{
  "num_hidden_layers": 16,
  "experts_per_token": 1,
  "d_shared_expert": 0,
  "normalize_top_k": false,
  "routed_scale": 2.0,
  "num_key_value_heads": 4,
  "head_dim": 64,
  "rope_theta": 28600.0,
  "qk_norm": false,
  "learning_rate": 0.00998,
  "lr_mult_o": 3.0,
  "beta1": 0.9,
  "decay_shape": "cos",
  "batch_tokens": 131072,
  "doc_mask": true
}
Below are experts of layer 3 (counted from 0) of a mixture-of-experts language model. Rows are named router (the router's row for the expert), gate (a neuron's input weights, with its number), up (a neuron's input weights, with its number), down (a neuron's output weights, with its number) and show model dimensions 0-255. Each number is 128 + 24 x the weight over its row's rms, rounded and kept within 0 to 255. Numbers have three digits each.
Before each expert's rows: a language model's description of what the expert responds to. This comes from a sample of Wikipedia text that the model never trained on.

# expert 11
Initial capitals and first pieces of names or titles, with their continuation pieces, such as Hong Kong, Nominated, Reindeer, Those, Rincon.
router:135128116137140097145108153131157144085132163080136120171175140140158125134126164159095080122113105099155169124162156152156108132178166118116109140125125123127128112140130116159187129125155099138160132097155183096098151107131106133120139109113141111091145137154105143132106140110137118101123162148145092130136112097125140113158167140113128151138113132130139131149143133149149124143112107130115123141105147093151178123179169144156093079114144133106141106131157138150131094109123134113112156126132126116110119070147101168170124156126145128107177125116120140099117163104152125153109136141176110142112108134106120174133160107229114111125129102120091100144096138142150149176102117102148116143123155137082104114095152166133125105117148131141095091128118114171115126152166122
gate0:119109152157126149159111149132136150157110143115146103129155144105100109125145107133109119151129151194134133129117120148144107089121160154116119113135134105123134092122106163141097123136159117152157097114119116116191138129117119134071126117121114093159104137133148135104135150161145135089118117112156079124152142076102165138161142114103103133136146127166125100134152131167134129147124141117058161117169144118096157121116135112161126137097106092162134133166093122125123123100133085068102144100139140134086098134154125138125139115081102061124162089149111082116127148152170130137127136101139127071123118122115114107140098130118140098098120105137122116148121142101120166126157106118169146141157137169123159086153132102105136124108104114125122140179096065146159091151140178
up0:142133148118156184120124102115133111148126132146069112153130127100107120153118141180122134124191120114129148081132134115164131098106114143164113166137154152094123144136130135081181153151131104124127106131105123129159128119150150128163117130115176111140136168128096125149124107137130142124081158123180103190110100100106181138122091119137098122135152098087099123161165137190173116097095145167096133124154123107179177097130166160097161124096147138123124109160111131139116120113153121121123114126133128099177124106150161129141111097122145115139128093120115123166114144097180148135127112156138120156141106120134158109116108129123141162137166084133155098093124187142139127124130141145128131154194139150106118112118136150106144136120115089143131126126107097139095154101138125
down0:156116135171127138125155094115166114113135104133099108128129147154121070152127105099104144151157156138134105137157113132135137130133157100174143139086109132128143100141114090115138102135106101122112129122207126136131157127144131108168113143098163160187158139141149151125130105172127121141107086139114139172137131148145125127113123137133113149131063133115119120122158133091146083176140117103141139137116142193117133100091101094116158143117122085157143179068101143111120160088161139133121139148136133128123122142109156165147138114118162139143095153129158102123103126124155118140169159178129152103099132121129110113133128171115138132085115122119097131165161117087188068126105140117128150140100098112126120121134089146122145081106094129087143098115132149136149159104142110

# expert 9
Single capital letters and pieces inside acronyms and abbreviations, often in tables, such as SPD, GD, SWE, ARIA, SSE.
router:150113093115142140168119111109126102083115140111163099088106121153120146145120137149114135115126101134103139138154092125099146088137103110150130133128155098120072118151129174104143150092146137167171173146125152106115111166118088160148106136077147120117147138131126115154143147096155119104124159121102097105138132081127139135177096168138161098186139151127101080118119126163127105135098115105121139138053157087104127117132135134141103156099114132099105113152129146101145088140125104117089133131155097135108072142164138160132125140076124082104166123128172128091109138148152110178105102142150116128111156112103091119093126137152138132140138150143130120113127112130091145125159136127106136138147143145097086122141131136118162105164124185121108068139116101154128112108146124
gate0:186126110092129123178131129132112092103127119143071079106137172106153155137135068115124155101131119116134135084153190091148150073125131129116142100144117125135083113113159129127108109080110143130129142168150146145115111152117140154123099101118081131127151106125130142127154116150120115159131125173123133165139083145137100092094109117148131126119120148137185137114092123126100180143151079113166130101125135110103167099115127117135154118129135164140113120121109104165152095105139130132117122138101083123133064134203116140145114103126122104115147160123149127128118145077120088117099156099120120105141152141138107122158152160101155106121110103127081139158086110106107185123158143135113107106114115154172141135108120128123141114124126118123118104089141094141129136147152149
up0:106169107187155124106123096155132148145137124146174177165106094151129115109164174161150110127098149096139116146060123171123113165153118154120102126099173134110123151147101151135147143145141097099160146097112124086120149127134122140136129143116104115113093106114122165124103107132134128101122155063098155122138174090134127142169118142112125118116138114091104130133145126118137111123090164140108135120111133148104132183128173114126103172121160098111138130165130133123088107118113134129160114158128152126116147107094105154114133161109140105148127098136110169108146083153100163151124083164116129123086125092110141156073119130133125159144140134109159114101122145093124103133095128178102138158131116101090092175138157115133116114138127154136124145172123172118114100108101091
down0:141110150089157114147148150157091125138130143132082133097102111090135170131099103126106098092149152094104120164144186095117123113128098100177055150109081101141143131140101139145119139111161089128136139100160077145130148059117163156150145135124113164145107177111146123119105161145116114170102125131152153161126109163094169107156134093166117130126114146136174120139111149135102130133077136176167164142130126135134141141119105131119172142090145139118130102089159111126114160148115144138180128142129066088112125120144131163142138100161166120166136130132103118155153126131127124119118093151104107143137148158163139133084123153144159139135113138160137129172119101146116180129173110149112108139143123129116123151107131148128142117127133115103119118108149102113124094118130115

# expert 15
Colons after infobox and list labels, plus numbers and headings in sports or statistics tables, such as Season:, Top scorer:, Total.
router:172120103122153123117123169108137123122168121098139112155162127175118116146122125169143124145120138113147147170153126109119129125159124120127116138167142116107086124132187153105161142142139149117139126103122182103091135122111087116070096145090093121080138114159083082123074112138135096120124147106121134127157125104133141123121100109110127121141141107132128110098123144160131123160138138105115084137113153091139137169102155182158127117156106115113144116152140118120131142092152116093099124094108105167145125132138131165123149104121154120097138096104143160078104137077185146159097117137132126143100113171149123152134142099131117105149120146109115148099136128135156111174131158120109205142116153169151106142198138130104095099124134112183126109127103137102133092121150106
gate0:110138156077133139148104115123132142130137166107132145132151114151113102178130129119115151123101125118115140147101138124138147142088165132161153138132073098145113116148119132177136096169144071074111136154068139135100107098128153163145094089103144105098153135164126166157140131120105129140114128104170165137155145179097107179126130125130111092115136129116144157127167136146127070106096119121106129115191109092144150102171141085100089108142119096131097097163193150142130147122114115134126115117107161111110116144121113126145084113140070111150142116119107177112143109101113127150094111149167149110093091135115094110129115124133136107140132180114133097122103149113133117113113141079102141155135124129135153132119117138155142087120104188157104135148136133146120118123127133
up0:120133105174081086088140140108103096101149087163113089127125139130126140091130139117116103134135157120118131134185152100133087131143097125131091114109160160123168120098123100094118146082102178144115093106150110117163098169133101074081127155160109121164113122133113118108134124143158123155147154130091096138089123071141118084116121096122165147125133140133168110172131142115123134126140130137157125143063122154133095168100137139146125151140102124106129146095104105117097069104126129116133166146122098174146124141141185138076170154131160145116087128164146080148114109149130121109185133127116123164134166113123133102118156134112113094154136102134133157137148107145113131126150129140138167138112150119141085126113140139099131163134137084105133119118136121101124128147135124
down0:135177140072161155138144154129120135104085110109142130093124123143134097108088124176140122135124116141110132093110125110127163112112077128122170095124120081136109126195162080147164144154122153153138115124093135130133143110092161189135088074122131135099130108191100141103113121149114147076099140126141102125121112150135120121136103110118079103142125145115169105082122147134109137124156111135154144125163169092136148092103138082143170094152085138125130128170150190110116134143127163156127102130169113120123102163106158149163127145131119088141143111104164126131149138103094111124102137125092137102101105122089140129116119137079112112119129115119105136100150124150135116136147135147119118173164124097126126133104114131130114137124124142110099173122127139143165119080149166

# expert 4
Line breaks after headings, list items and table rows, plus markup and math symbols like =, (, ^{, {, and raw multibyte character bytes.
router:126121090118150123109110133146133090117180125130115091115124145127148110087110100091124107119161128124120154141152098159123095146110139146097150090157164081150117103176115117100137139150147177145153098129158152133095090101120120159083086092130131105101147156141127121118107144138165138110155130124122141126127126145153128110102108082115157117128128124143103149092125106153126090150115118122086108100125119135150168144134122115143131128125140157128087081172159151124114140098172150095116135113141072144115126155194145118161108127131113115119148116123121124085122132126135083097094134130147110116103133122136125170107164149166139120154105115111099166103096142139158111159115080175093143112089148127117113092129164140116150124113153127187119106137113144161158144155155209
gate0:128119117138145112145075136156088099132140106139162118113113107147127134132150149141114133157104136105130119136122159101132097093070151149093097126109124119113100074134077093160149167100112108123101110147140132082143093110121140100145144088133141111176118139077165178130122123159132141126095133137104103119129164087134101122174085174100138113157099151131083138126130120130137110088131109138146141121158132127131141144075119119103103137064177094115184126113153116128173170156087141110154101140127137127083128122130125150109107131120117147135145133099136139093134096152117112161108118135130114142118120137154120094087137114110091134131157105115141125119110132099145112171166143136161125090102087115179098114101120092135144157146116165147084164117133133132158138104153150
up0:140135114159096107124088129137115084129140132130158065129147113160107145131137136131133116132122148111157124104155122140113114084099143134121111127106150140099134097145076119175145119069121112118069143100127102133146100119071141076178126134095100096182151142129134158154126112135117156145091135097100125163144156098117109147173108147075126129116114121156110119161139102080131115119138126144146099128149159122140156136146137133149095143066122068104156155113161149142157150162093159122121171151126115129088124130129092154149122137148109125138148172125149159102128082140126145160114132095151108155134090134147134146134145110108088125171100087124125117120132124145131134147145117122148117112092131114142141081120095065132150186146111152100109135118165138137151127113137123
down0:129118139130134117128097113096135145140110120110134097131128090115155099143087086112143133158124136111136115106109135131152166132107170120113102144096111089115132147116102123098121107103120128158122089149139142116130122123170134113173146045168105153120115131155114220116134132106141110114096153131092150125145136160159130125131127077130118117143146119129123166174087113161129122133144122100137115120133147167138121093057110123062094109127135121079150135083137098139152133108126150128114136170140191148124161098115151149142101141132149095114109145116124140107100101147099100145130163126157145142125116128131072084136122172100128184109135134101162119159145132162128108147117144154104133127181129124188103134080104132081119124156125124127128143114125146112128142132123134

# expert 0
Year-starting tokens like 19, 18, (19, –20 in dates and tables, plus inner word pieces such as ins-ist, Sanct-u-ary, ina-ug-urated.
router:167125148126126103147148108139140121130169121112168136115143146127134121136113135128122144088116102153089087121124148139086120126143150128138127145107146112117128099143136130111142144150101138150128150137127137117120155116094112091142083142122108115125161174112093091128123145138123145137158133123128164160127117107079122143088110121138177140114176125139149106132147075130127082130100124093141139132120132095115156089159178121148094129122171136131110110155201163147157107108143120115172144141129096158130086130140095103146119117115146129097141111103169150150095166122130090172137094125121137103100123157070111120160154088126137118139144124134160123097086179138121180142142149155132174100112094170150138111107128086079113083139079159140109092120085082149137123121147138
gate0:077123086100130108135122135108158127107159095097158141127150102113141157117131128121105136130102081110163096107166138138133105107106155120126132150094105142118086105116150103100120078170108147126160109127120092151120162106172157083127092101150162099106149122161125173124124128140136134148145138105188108119111098097132120159154115098120119172132127099124127113116101165130150090118120097104121169143156113088084104128138125139157098114145131146134109132143118109131097154150135154114108135143145162132104039143155160118133119126126137105086140155153121174108113126134150123129180135102163099131146130146141102103129123121152089124086147099126111132167151141122106165089159097111124120146104110123098143105082138123125126150084137123087094148136171084114147110166152151
up0:046152121142141102139178150122139170142182095132104126124126141110078149120107163131144094123100105120146138105142135170145112142120143128137121099126147110087097166108171137131060159149132168165102098094123131117114121163150142104102095102137142110116099127102150156149124170113106140151132132116124094151148127121141122130164154100132147146138107091127132119098119160080107108113136095105130147146111148103109113111075126101136091140096116134105147118080124108160150145078155133094087134138179165089146106134141112090152127122116134107067126187108124137146119092159146134097106154126129098125155109125116154128142129149086087117129144143121105123175135127134147146113150151146129097117117131102106143108094123157126120114114083101089113130135116105110079148136137121
down0:113104171118141166110101119135080157108100137132118142130114135109132147111181095148115146147106116172135121127128183123132103153129139105147068115128092154174160104163080153119159136097115112112100115131126094152111157092125102136151193094124125119150113142112145145185113102123114098111108139127139137114107122153119114152139110137141171099086169123133189157119117107185147122132150147110109105132125107099132153129140091107118140137113145136100104131133140093157097139141121138129114078073153125082156166143116141144117144134146110129161135138118123149177139138149144093094150154148125094119165152128158144142130139131183165154143150129153140169147159139104129096138093166128133136089147116142115105125091108142150109099137132138124104120173090105129137116060126134

# expert 10
Commas after clauses and list items, plus word-final pieces like e, y, ), ff, as in colleg-e, né-e, Ru-ff-ian.
router:144109137130161099121149109120170135129134147103113126155107093156113128114123126137128109135138087131098133160112136144118112099146063162092069127122151131101089119208123150125176142120090111130111173166162124102125088122161137128143091137103096143140149140132106160135124143109140101112145148143107123160162137113084125100125141104109118098093173144158133104120145121118156074138086128114093109120100180119091128125141176140164112148122149123101117134168115130125139132127149115102118176126135096150141094076145096134139131149126126131116198123145162140111089127111137134161089107176132121136132095144102114136144124113160136080155094138137140163072155154126159143108142110173147130111122122137083098127149111115144115135149156113126097084111143132102128159137138147
gate0:134114143141055149121163131095104136128165143168144166099145118111085124118106159099131140162117097090095116110148112168131105112142146157125114098105102138119079138124104129122149112115096104133150115110115132116092113162143134126126154129099125118110103123140136148093167122101082138085124111097104125147166108132128160096164117091087128170144115127102131139107119102144146185126102098122140159126109158077157109130160094143144178157116101153141129145142114088114122114126148127083183096161129108116133126136111122120090173138182143129159139146092100117120117133114130157157097089122208121166087080171115102171122131122149163136128102144085112110142142121139120111113134115139112135112110077139113111126137134089120107115121111124142142141109134143151114158120117165
up0:108115150161079137110217145129127088133133127154117129136147143131107134132147155123134136139137090141133138130121060119154104108146140182111122108110136129113107118130109146142185121134117107112143105117102120134097106135157132148100155122116115101132098155151127130092155105116060138109118072091102172148137088123151138095143113099108109172152103114109111111135116151143110166165067129149106166127090140081153099112155083110125167146114114142130134174123102095120103114156145153094165081136141113129114107132126115110087184086161100112163127113087096111129117132093125148140132096102187125148124111139142107165128148127112142100128134151097141140088144124174135150112115144137140143120121104122137091123123094102119113141156105101123161129109124141144125156109105122
down0:163120118112148132104153109130142141111082141120122110124096122114135099154140131138120080101153174167142132127120074123154092150134079161118115137152120121148162122128144105165132108130163115151144110112162153091134109124099121132087163104125121133136142142120096092162095112140150144147114088098127109084150164110156062157116121150178140153119089186146166130142113173061116133127133133119149155110097126134111128146104103099123126126096142079127127135143105137125071193129139114139135116100125127116142096171151110128120146047167127110117120109154126106133128098153118124165123098116115102108129154108122134123104136149140144110092160166143129149171117077152150124138137126078140150165114149118152154160164160124122104131094148135115132110133150151140152127134108150

# expert 3
Word pieces inside proper names of places, people and nationalities, such as Al-ten-markt, Franciscan, Bulgar-ian, ex in Alexandar.
router:165152122112141093138124121141117098126140147137139069112110145146109127141146132151130125124142153127107187097085113151121136120113116081108115111141155126095103102197134126140107123098109131131118149128112154151117139112133139100118102103087136107138127127082115104110104095106156123045128148081115097168096116134081118140102072046102154123138114141149091115129148126152178163111121115066120124146127127107122180101139137124137136141114139130134097148128140146123165116107157149130149137135127142076126135137128116132144116125131140090122128080106098087101118161144122096149143076127131095120120113125130108144132112141135108098146131137097142158125146124130180129150141137126145152102110189160140124163117126113127162113120123189102142102097065139134126157092144146
gate0:124144131149148113147110153135116133111116086128121175133116138145097119178153167103152130139149123121128125141176141097155126106120130186099148080171154105123117189126150162122129140127168158135108126124141128103138135104164124155182104144138112111119105148113159129108111112152149089142108086139115124118137111098178166114160116141169112133105134135080117117094148069165125161129129120061186111150095142169126142156122151109146105100120161145123116146150137168096182057163129115144135112155174094121121140101110160127115120143115120125070104130105130132105136151139121142148143117155148132153156130147156159140126099134147121130150138099179116113134126089112086131094124157101130102109121128155124106108139101118134121091115136119154130107116101123156112105116175104
up0:121120165138103141123096120131144125137149175090167088104146118118155114174117127138110130125131140101134105122112114138118146167099108084094130149104102178204119111161118119138156102119146126160110163151123107131148080148150104130102127130134138104112165155104089131177170134121122178126134125110152073168164161150088087134119127132117149119117096106177115160165134152129127090109125140125147121130171128160119126146142146116098094146153133149161144111124105147127099136115124111082140115112129135160131116170161157137107124158118097110147086114162136141163123096119144118126125133116090121118126121114164105077071162096139154137097116124110113137131157168091141120165152168128141128165153117118165142152123145158098122153167123155125141140107169127099160096149118166
down0:108147084176153155106150147164127082114109129083124105139118105145136068103122159085126151146136121149137127166121111136106101131118177113097114133094172092144106108069112115095126149158107140160155102117128039073145098119152140123177134116127104129117150141166134144126128071088137155134130133143108118122129129080183187162132130142131124104159137157108157094109095134111170142131110116157125097145130115155117127104150140141131110120115099134149145182140121129136157117104125164123143104140154122124134131134116123144140115091122117108104145142120117144158144131148103132132135106136139126129150117081084129105123139090125104118129118152124137188157140170113112166116129102107058151110120140144161144117113128128135120137152102083154111131131083169155120135096126123

# expert 5
Plural -s, periods and word endings, plus words in census and percentage prose, such as married, graduates, present, born, sq mi.
router:134169156101123126131124117130120124151109164100148129099140157145099102111113115096146115063154136095086122115121115105150140110126122161083146107135103109105120126134141085112119140156150162122103183122159193135103126140140141123122126144074094096115129133137131165177150159101146100138125116096126096153127108072100165155133110127128141105133126128152146130124137161123118087128139111139108114186150157103100132088131148139155119115136125123150110122163193131129114152119128143136099122128160143128120119133118136126125116137109115152131159103057109103108131149091130112148103111137149113149131166121136124148104107110124126109144140131136104101096164174123142143138144063126144081168126103118095124106131162174051094155165109160145095118093106119103172118114167144
gate0:122092149122151145180165128183125104116111082109173186086117131121136096130127107116119134107162139093118136112163093145154146083153141094133121087139143142114131150129118103074158130150117135097147157079106081106154154113115139091112130123089106117146122142075123101122099110092126119118118145093139125091146111130143045119115103134151113149115127122117134152164130087098167121118104159144124100114140112134153123144107139144145125107136127110143129154150110117135118112111140120096157120127150121138165140124111136126130139158112090146119163108112099127100153127101153147119072132157121059119109104175129157128146110158108100140124109182142138117076065121141132147137141119115116122148110125143136093164135148175186133122125148126123114169111088112094112146124112151
up0:140104138137092080145104128112130124118146135114128217134080142139118147084098123153134110104125137126140109112130148109136077115150124089092117146148092147088148142109118125139125114158176165115132126122107142134132081152141074116155129086121074118120135109107121113121123083105136094114116154098131112129111158169078116159128148130098132142113108093171120148120123118111138141108152119095132159112144135117120155161133168076141147132138172162099106119117178173126093129087151134110152110073156094116088122115112113130152150174123121176128116131130101161140086097180115161128108110140116128116124094153148125105146147108123161096164111132123146112134112153114132142133119108079110135114116124082082122139088154129101147089146167140110127122147120136104133109135165114
down0:114128153144133134166169130103079099113105119133140108119130162164146111119121146120084105138153127132127128128158126146110134181152163103116104123108114112082136125116148118152127132100133137139107140127188125113104109117114087109132127091119131155126095167109121144167109120115128141142105095134136168163154132183146099110132106173124080066122110134117171138128128132119096154129117142136169164144052167128142128136131094163150152181144113132111119113108153105165149102134137176103087097084152140093119100125095145119109069137150138105137150103119147111163156168101177137106109133109124162148149129138133158119155177116145153151130125131132136143170176103133109130095138150118118141066143123134106147120124155132103147139150141116163116130121115173121111130126147073

# expert 6
Pieces continuing Latinate word stems, chiefly t and p (pla-t-form, indus-t-ry, Eudico-t-s, pri-mar-y), common in taxonomy boxes and technical prose.
router:123141066130112118148151138171149103137112080116121129145101205098193105120095088119146110100129145117117111114110131119152145118112113133130144092143132112148104120140175106117121121125152146139147132142148145132103127118118110140122130091141122130115104123099109120146118122192170099130113129066128127134147105133127167059127135122094137076124142176181148120108132135161145107150161124101134145103138140162152151110135114124155126089120147152137109129149119117087157131125130113105127093114169085170130128122168112116144112156109154095135138118156099111118132126118166136175113125143129126111089129146152142153116131155081144094141097127153126137119086117125103167129122120178140138104155079142102121123114180169135102119127074141122147131091129092131197129089113143
gate0:135113164133122137074105121155126142111161095099093112145148105161143131173164123106148121142104137138130093149144180152115121124130089100146108141107133078160136099128127136123109129083151130103079141145137109145128116110170150119167087115120108119125139106133101166119132124095138074136125150143128108102171134138167154108094141127143140160127106105155148181118142164125143093134160114119124137126130110090142153074144143137150133126139153102183110150120152138145149128178147099098146130066117133139126096113108136125149105122121152114096150118122143097136133122137115119133172145151089110135145134098143083149108154153102137102143081098074108105161100102145167126129157156108112100102169136160170136156139116097141131141097115143147161134126100096170082104175100145
up0:120138144090133125147191150112140112103091151117130146175102133110134120084123139138166137125127084162164143117132122131137117127129131133087186151091157144140112076141141112109097117142149153128161100137155110069146129124170127122146139127103180099107130082096123075113124130135126131133154126107147104101093143111118102151195122114115139105138126116121104138094102165101107105109105125098124133072090136100100130151121120151094099137158091089096151122150108153116102114100151095127109111143099146149123111122118116110114117111122098151161065104105126115113186140126121138107117116083137174127124100179100160085125092112149119107140120129177132131090137120132106157103170157137145139139112112137123097095151133095127126120140158179126088133119107138103143150111144133
down0:116114119153154104109064130136170103144145111124129118117138123097131139122135144142159137149110104072078067154146152148133148102117117138143117136161115145151117133119146155138138146113158106149184166139080157173164131139117125156148090140152119153116122120175157150111091113156132088092119160142134146128142095144131133082095090138175122167119120189110127180141110070101120146105171119123126156130132106105152127145113171124139160110106126138201145133097162146128153133123110154138130097151122135105086127126151150140174144129139131154132170157157143125108137114116113110128134157172157145093137109096163128144135134122108127143092112148152132123106149124094121125138144097136147128144130129139142175114164148148112126155154139106136121139194073146094126137114100144

# expert 12
Root or suffix pieces completing ordinary English words, such as st-age, dis-play, station, time, -ment, -port, -able, -ight.
router:141164096131133116123121155166143125127119174101155123123133154145129115089114151131122093114104128127103131150112119156136140123148119130121115138136140121152135097120150120106134145096111154097136086147147147127098092109140138155132111177141118146107137157115130116140181101141151134109143164121137080128154136142138149151171154116097128109122097115138098120069156138114106120187088173107084131134145157115147146156115151096154106069086137142123103138150113138091154133111152149114153148089133105126127125145159133133140107149134163136139118122139118165103126152117123115142138165104130151147105137150144132156139124115122115162183087164119069099129090156121157099141116107159112157142124092207129139092133200150135187093146115169106090128105108108154118121161182140
gate0:130100132140136101122118154168145120135173077106113183141102110120129137128123139121118154126109111154126129098102104163099113117110099135113139155122155126109126116136099165132136130123124142121085123121109164158112103115091096120078135106122112135139070131086121105131095143134135073131094114120154139159114156130140132120133128149117139159105121148129140189113098110135133167150149161149125105140124129110127133147152098110102087145106136141100131131120103146130144112185141160142078133088080122138132144146144130088117117169141174155138189139138176127106099156098131125130121141086079143100207139096133105116139174142109120130142132118125077139139120140120127083098136131157103160097110163141110184104094158138120161153177135089112123139136112122080161142118158117
up0:083117133093131139133119137115115150108134168107151133136139126193101142143116137150143157121142123160131102111146109130102107169102165116176151114145118126209116136138075158123115090171127099143116166139132103144112122114139140150132116125135180101126131103116151138145124108083114158133179124147129123149149158119091095112116097112176107100147105107160160148113123177068148120151120110129097145119128111135107154114134137148145104125106075126146134156117135103168132117123153130118150127155139127066126146113104125107161120049152122144167157132079131109121130145099114125133146140134106157122098112110105128197138118171130136134147131131115138176146143129112110116133092110133130126146149109133101073153136087163168150159109136126133171130091144145162116120161115155
down0:155141141107122066135148101125135125098129121120118187146113142125133098132130148085120144077128093150136120141144101135149126088107119144160092136115120154138112125156126116081159141102121120116134158120100146091107175133151101165125110143110132138171122116201069132101139142132091126131138111098111104146153122140120136137085103099133110151133122135125143088082093123148104105150162133135141148130160147104146087134132137148148141109137122104150099177174118119118129150108103126098113159125132108142137120131124153079108150154133155132113137133125126158164152115182117109083090072184150132081115106137100154144131146108102132117148122146097094124099142189114122141135082150172153116155169155129160081132157120110150123118078129097167127124121125113101132096136099124

# expert 8
Second pieces of names and words following a capital or first letter, such as Fa-he-y, F-ug-aku, S-we-et, K-en-sal, Gu-n Club.
router:103145109137134127121157168120149134100147112099157133134147105137126158130115150157080107121125171118122183146139100118133127125117140129059157120122110069148135139144148104126168173130113141099161130115154106128148131118111102101133102107130131138048153111126137120159130151132167109143162149121153133105088091112099146129130124120089131131148125123153156110134148107170137142145151099131111109135149131158101074160126163127139132107111141138143128061146142114070172146113182122127157158139114094140101142145108104090164097171128116186158118122093107120130151157088149132117112119123158191155107117131085131189104163110144148130099161108163104171133122120117125147128107154133137141141125137161134114113132154146174114144143137163122152119126128114109135086152122111
gate0:118148164155086136160102188093176123144099137088130108190184102108118138147068121082081142128147126091121117139152102109121135145102104125107142140153131131094118134134098135081146129135140126081110114116104141159156085109134139124074124106117122125105148115154122128154094102134117113128123148108103100123097116149112145130099107101134118116127152101087133075127135122183130119107115129110113112132130160094104131097157095098178135120147130114141128137157108145130131101125170126131143165118141111171143152115126143124208156114121105151123154154132125117148123180137113151086146138120111100134117117088120137120151163154098100101141159129138089133162138136081122158161143088083125133105130160122118147108173149124119145113088136096190122124140121133132124141148124152
up0:138082090068136137131159094111115157096135136140157121114146131129144138105143090164136134128114153131107145116079083105105113105108150138147151121090158142126146123110132117130067085084127123128116165119166142089103163109116143159139114124103090142156113149141114113059081146152178133117125097164139183106120128072119126136125096117150141118118109114133130135138160109136132128110131134151142151105148117165135127136122127162132125125107111114133130173123149081116076139145110082126116132155167105134121132160126137108117136131152096150125103081142144121128157113126112119136145134093120108130183176137129094066134143084131105161122123135142170136094169121164153130097099136125115166108112131128104139152114125089116120136126138133122124128061165149081079136162100141
down0:167110144142192114111110150113097134102098136121111142102172121125138128097138106147158139114161117140120135160059129111113122145131128098092083098169132141120074084088121216153118151125100130129134107162144103104125122096118106095104097117100091155163141161089121134137146115094097143130153127132104111115127130142116150109128138117099118124163139107154142082122113154118115121126127099103116113161106117118120144132173122142093132118138112139142091101096158114128170110153164128085058117153148111124140119160091119110057156141166094134119103117150140139134118127169158133098096069107145124175148111148122089170127096116131137137143089098116090135119154142144106112121127136111101165160119124142106125115156128131152132132099121160154112136147129128150111145142130114

# expert 13
Bare spaces, list-line hyphens, elision apostrophes and short letter starts, such as d'Heure, line-initial dashes, ISBN 978.
router:142110096123117136132168110124153095104145125066132114111137144146091106098083130106077131123148140123116132116148087149155115122131144155092142108137149109139087081155119111114151136119140103134122132120147160102120102119093125131109126172084093138124113150163112155165116152160132160097150186113105146149152140110127144135133097118117161104137120127179096134093124101131156087188055108113128128124081167097147159102134166132144115106105157143108093090130168147096118115125160120124097143108180123129129142104139124112139144166106156104128144112093159098087129153108131141113107112136139109153136126124154131139104152134127129076151074121147112156122126130153156166131135144138106154137147132131138089134106151192129176121106128122159138099148078111146119117088153138
gate0:078082133113201129136142139141159103107106135138127107141105104113131119096085122141146150075139162104114131100149109150096136133126098138125154115128151151172091104150133163146141147115134130135132097105079148127128150138154085149136144122071114144100130130145145144164120127135153173154195127163118183118086114118111113156124120127146116105132153118111143134132093172101149113116123115125131152068086143126101114153182107097142143108102159124100125134122135100156130126107147097129121165179134142166150110093134112139120098129109125199134104137068131124113157145123141157143132131138152148157096133141120125088161146106122087106148087130129145157086115118116129123158146137149111092102109083102148157114127132150145140142096129150098145164090131116163100121129113139
up0:144139095130109090155109137130064119100161126130127163086134138124113149122154095097109129201144141143098124117105151069145116121117085119107081128132130158113120166135132106120124170155157131135094169143121136141156133178106189133161144129184152138110117133114134112106085132140093119127106145108132106164160082184123119125134120137126128142150120144146128106143162126148103104119117112157150122176143148136137152070090167151115148156117140168135147130117128123092106128141123093153112094160099128080146181180123104146107122097178093111108125137165096101094082106133148095097101112136141110127137133121135138155132174109129112140121142092103117100116156141114132097123124093129148115128111135090116106114113136127099103120109147121144077111161112156130146116129125144
down0:110102121145167117129161137113160107167171106159123127150134124151140102086115117130122075195160105135178116133157151133147138154089136150156123113089082117134136094147118163109093115107118117108113111124140094163082089102112146107140131145135136091157144143128101111132124155161136112138171140160114169136131129113094167107143114159118110088112095140133126117116090131124091162107171133090141144097099113140117109157147125121136101116122125137121165106117135147162134154116145168097186179141125148133163150109140143140162084113113122137111129130145125129154156172132100113122083123123123155173159161122147110150088131084113175152156100086128103146136098134102105154118141099111103142073123138130135142172119131097108114151085156119122137098129107123120120110082116155

# expert 2
Word-internal pieces, above all n (J-n, Nick-n-ame, E-n-glish, Pla-n-s), also on, um, ner, am, nd, often within names.
router:131108117165114107129124089108139126150136117117139127140130159148138135140080161121082075130126109063106146127106114167175080095156087148144145127127175096085114148144159148160125139109152151118150192084151148151128116099095124148077097079115129115091178102106078144143131120141125163155148132165083108108156119154099126095134141140136153130128136168113126140125119135152120125137103161116113135161113155136095155092143168145141114088110130126144127114120126116129121157108128144121138130144173107179079144129139180133179159125140184147143180103134159143117129139098139129138143099166120104157126126121169137122143162123126142129110102129054126109124139160110151175115127110123106136134111104147116111139119133134125118099123127112139119135102076126140121148128114102
gate0:135153121163128140162106108122144145113134135130104137119119137171102175128141111101122073168133144105076157158116155138114148145120140113095132119121103129159155098120099117143149139167124116143139092100149121131145155127131090123086138143131129127134162073118129134142125097121124135139128110108139061136102117124087138086148137114132113154097066158101149127106090175146115187128135131110128126118150106131062115092111133156119126142070154095153128107134095156149092096137147162153111147167094128076110157152172124134135160106135096125156107105157159150140114144102109132150083131134188119140143169120124134137135108115143132116157149097103152121136139148117151164108137157162130092136167135112167155130146095143111107143128118095111078128159177130093136121159136147
up0:103140119138147116158109124117172131133114144152156142116130162128097111096103141133108149120128130162147149047134096124112119087109112140118170081136129107101121076127155100128151108105123110142150129115063099108115146124107115146106124126101134117098124094151158114148115167134098116122128167102141100162126181133130125129124123099083156104121081117147122124139112149136133092096135119096119151108143093076146143160157087118160091147135129170127161149104158114132151080139136125132145111156160142155111142135145130147184123109159154132162146134133137139128115161114071158152154193110146092130136134085157102119116089146155086120170117119098121160112147133135107132098116141120168139172105129102125139121122099164135104096100134112140130147096159172161158108115154154
down0:151104127099111194111144140176116149132139085131147060113147128134177155113148106122088131080137091128131130174155174118159160121115141131142115113133145146150102139098124161090071161146130080112103127145099110121113126156166138114108147111065134152144120130099127131110152144111148143179142134082095149131108134134154109154129081136130116154137105120112106128085122118135137135109120148104151150142163134111130139059134136152123083135157127086153117164216099124106111156100140117159126137162114153123107115120137130126109158127129168121085160153111070137130093112113137140117151131120151083112116127146095107077154142109123121133144132131160124116143130120110149149157156143109125119117130128136062139089143134114144151136119146121126147150101132113131104126132131167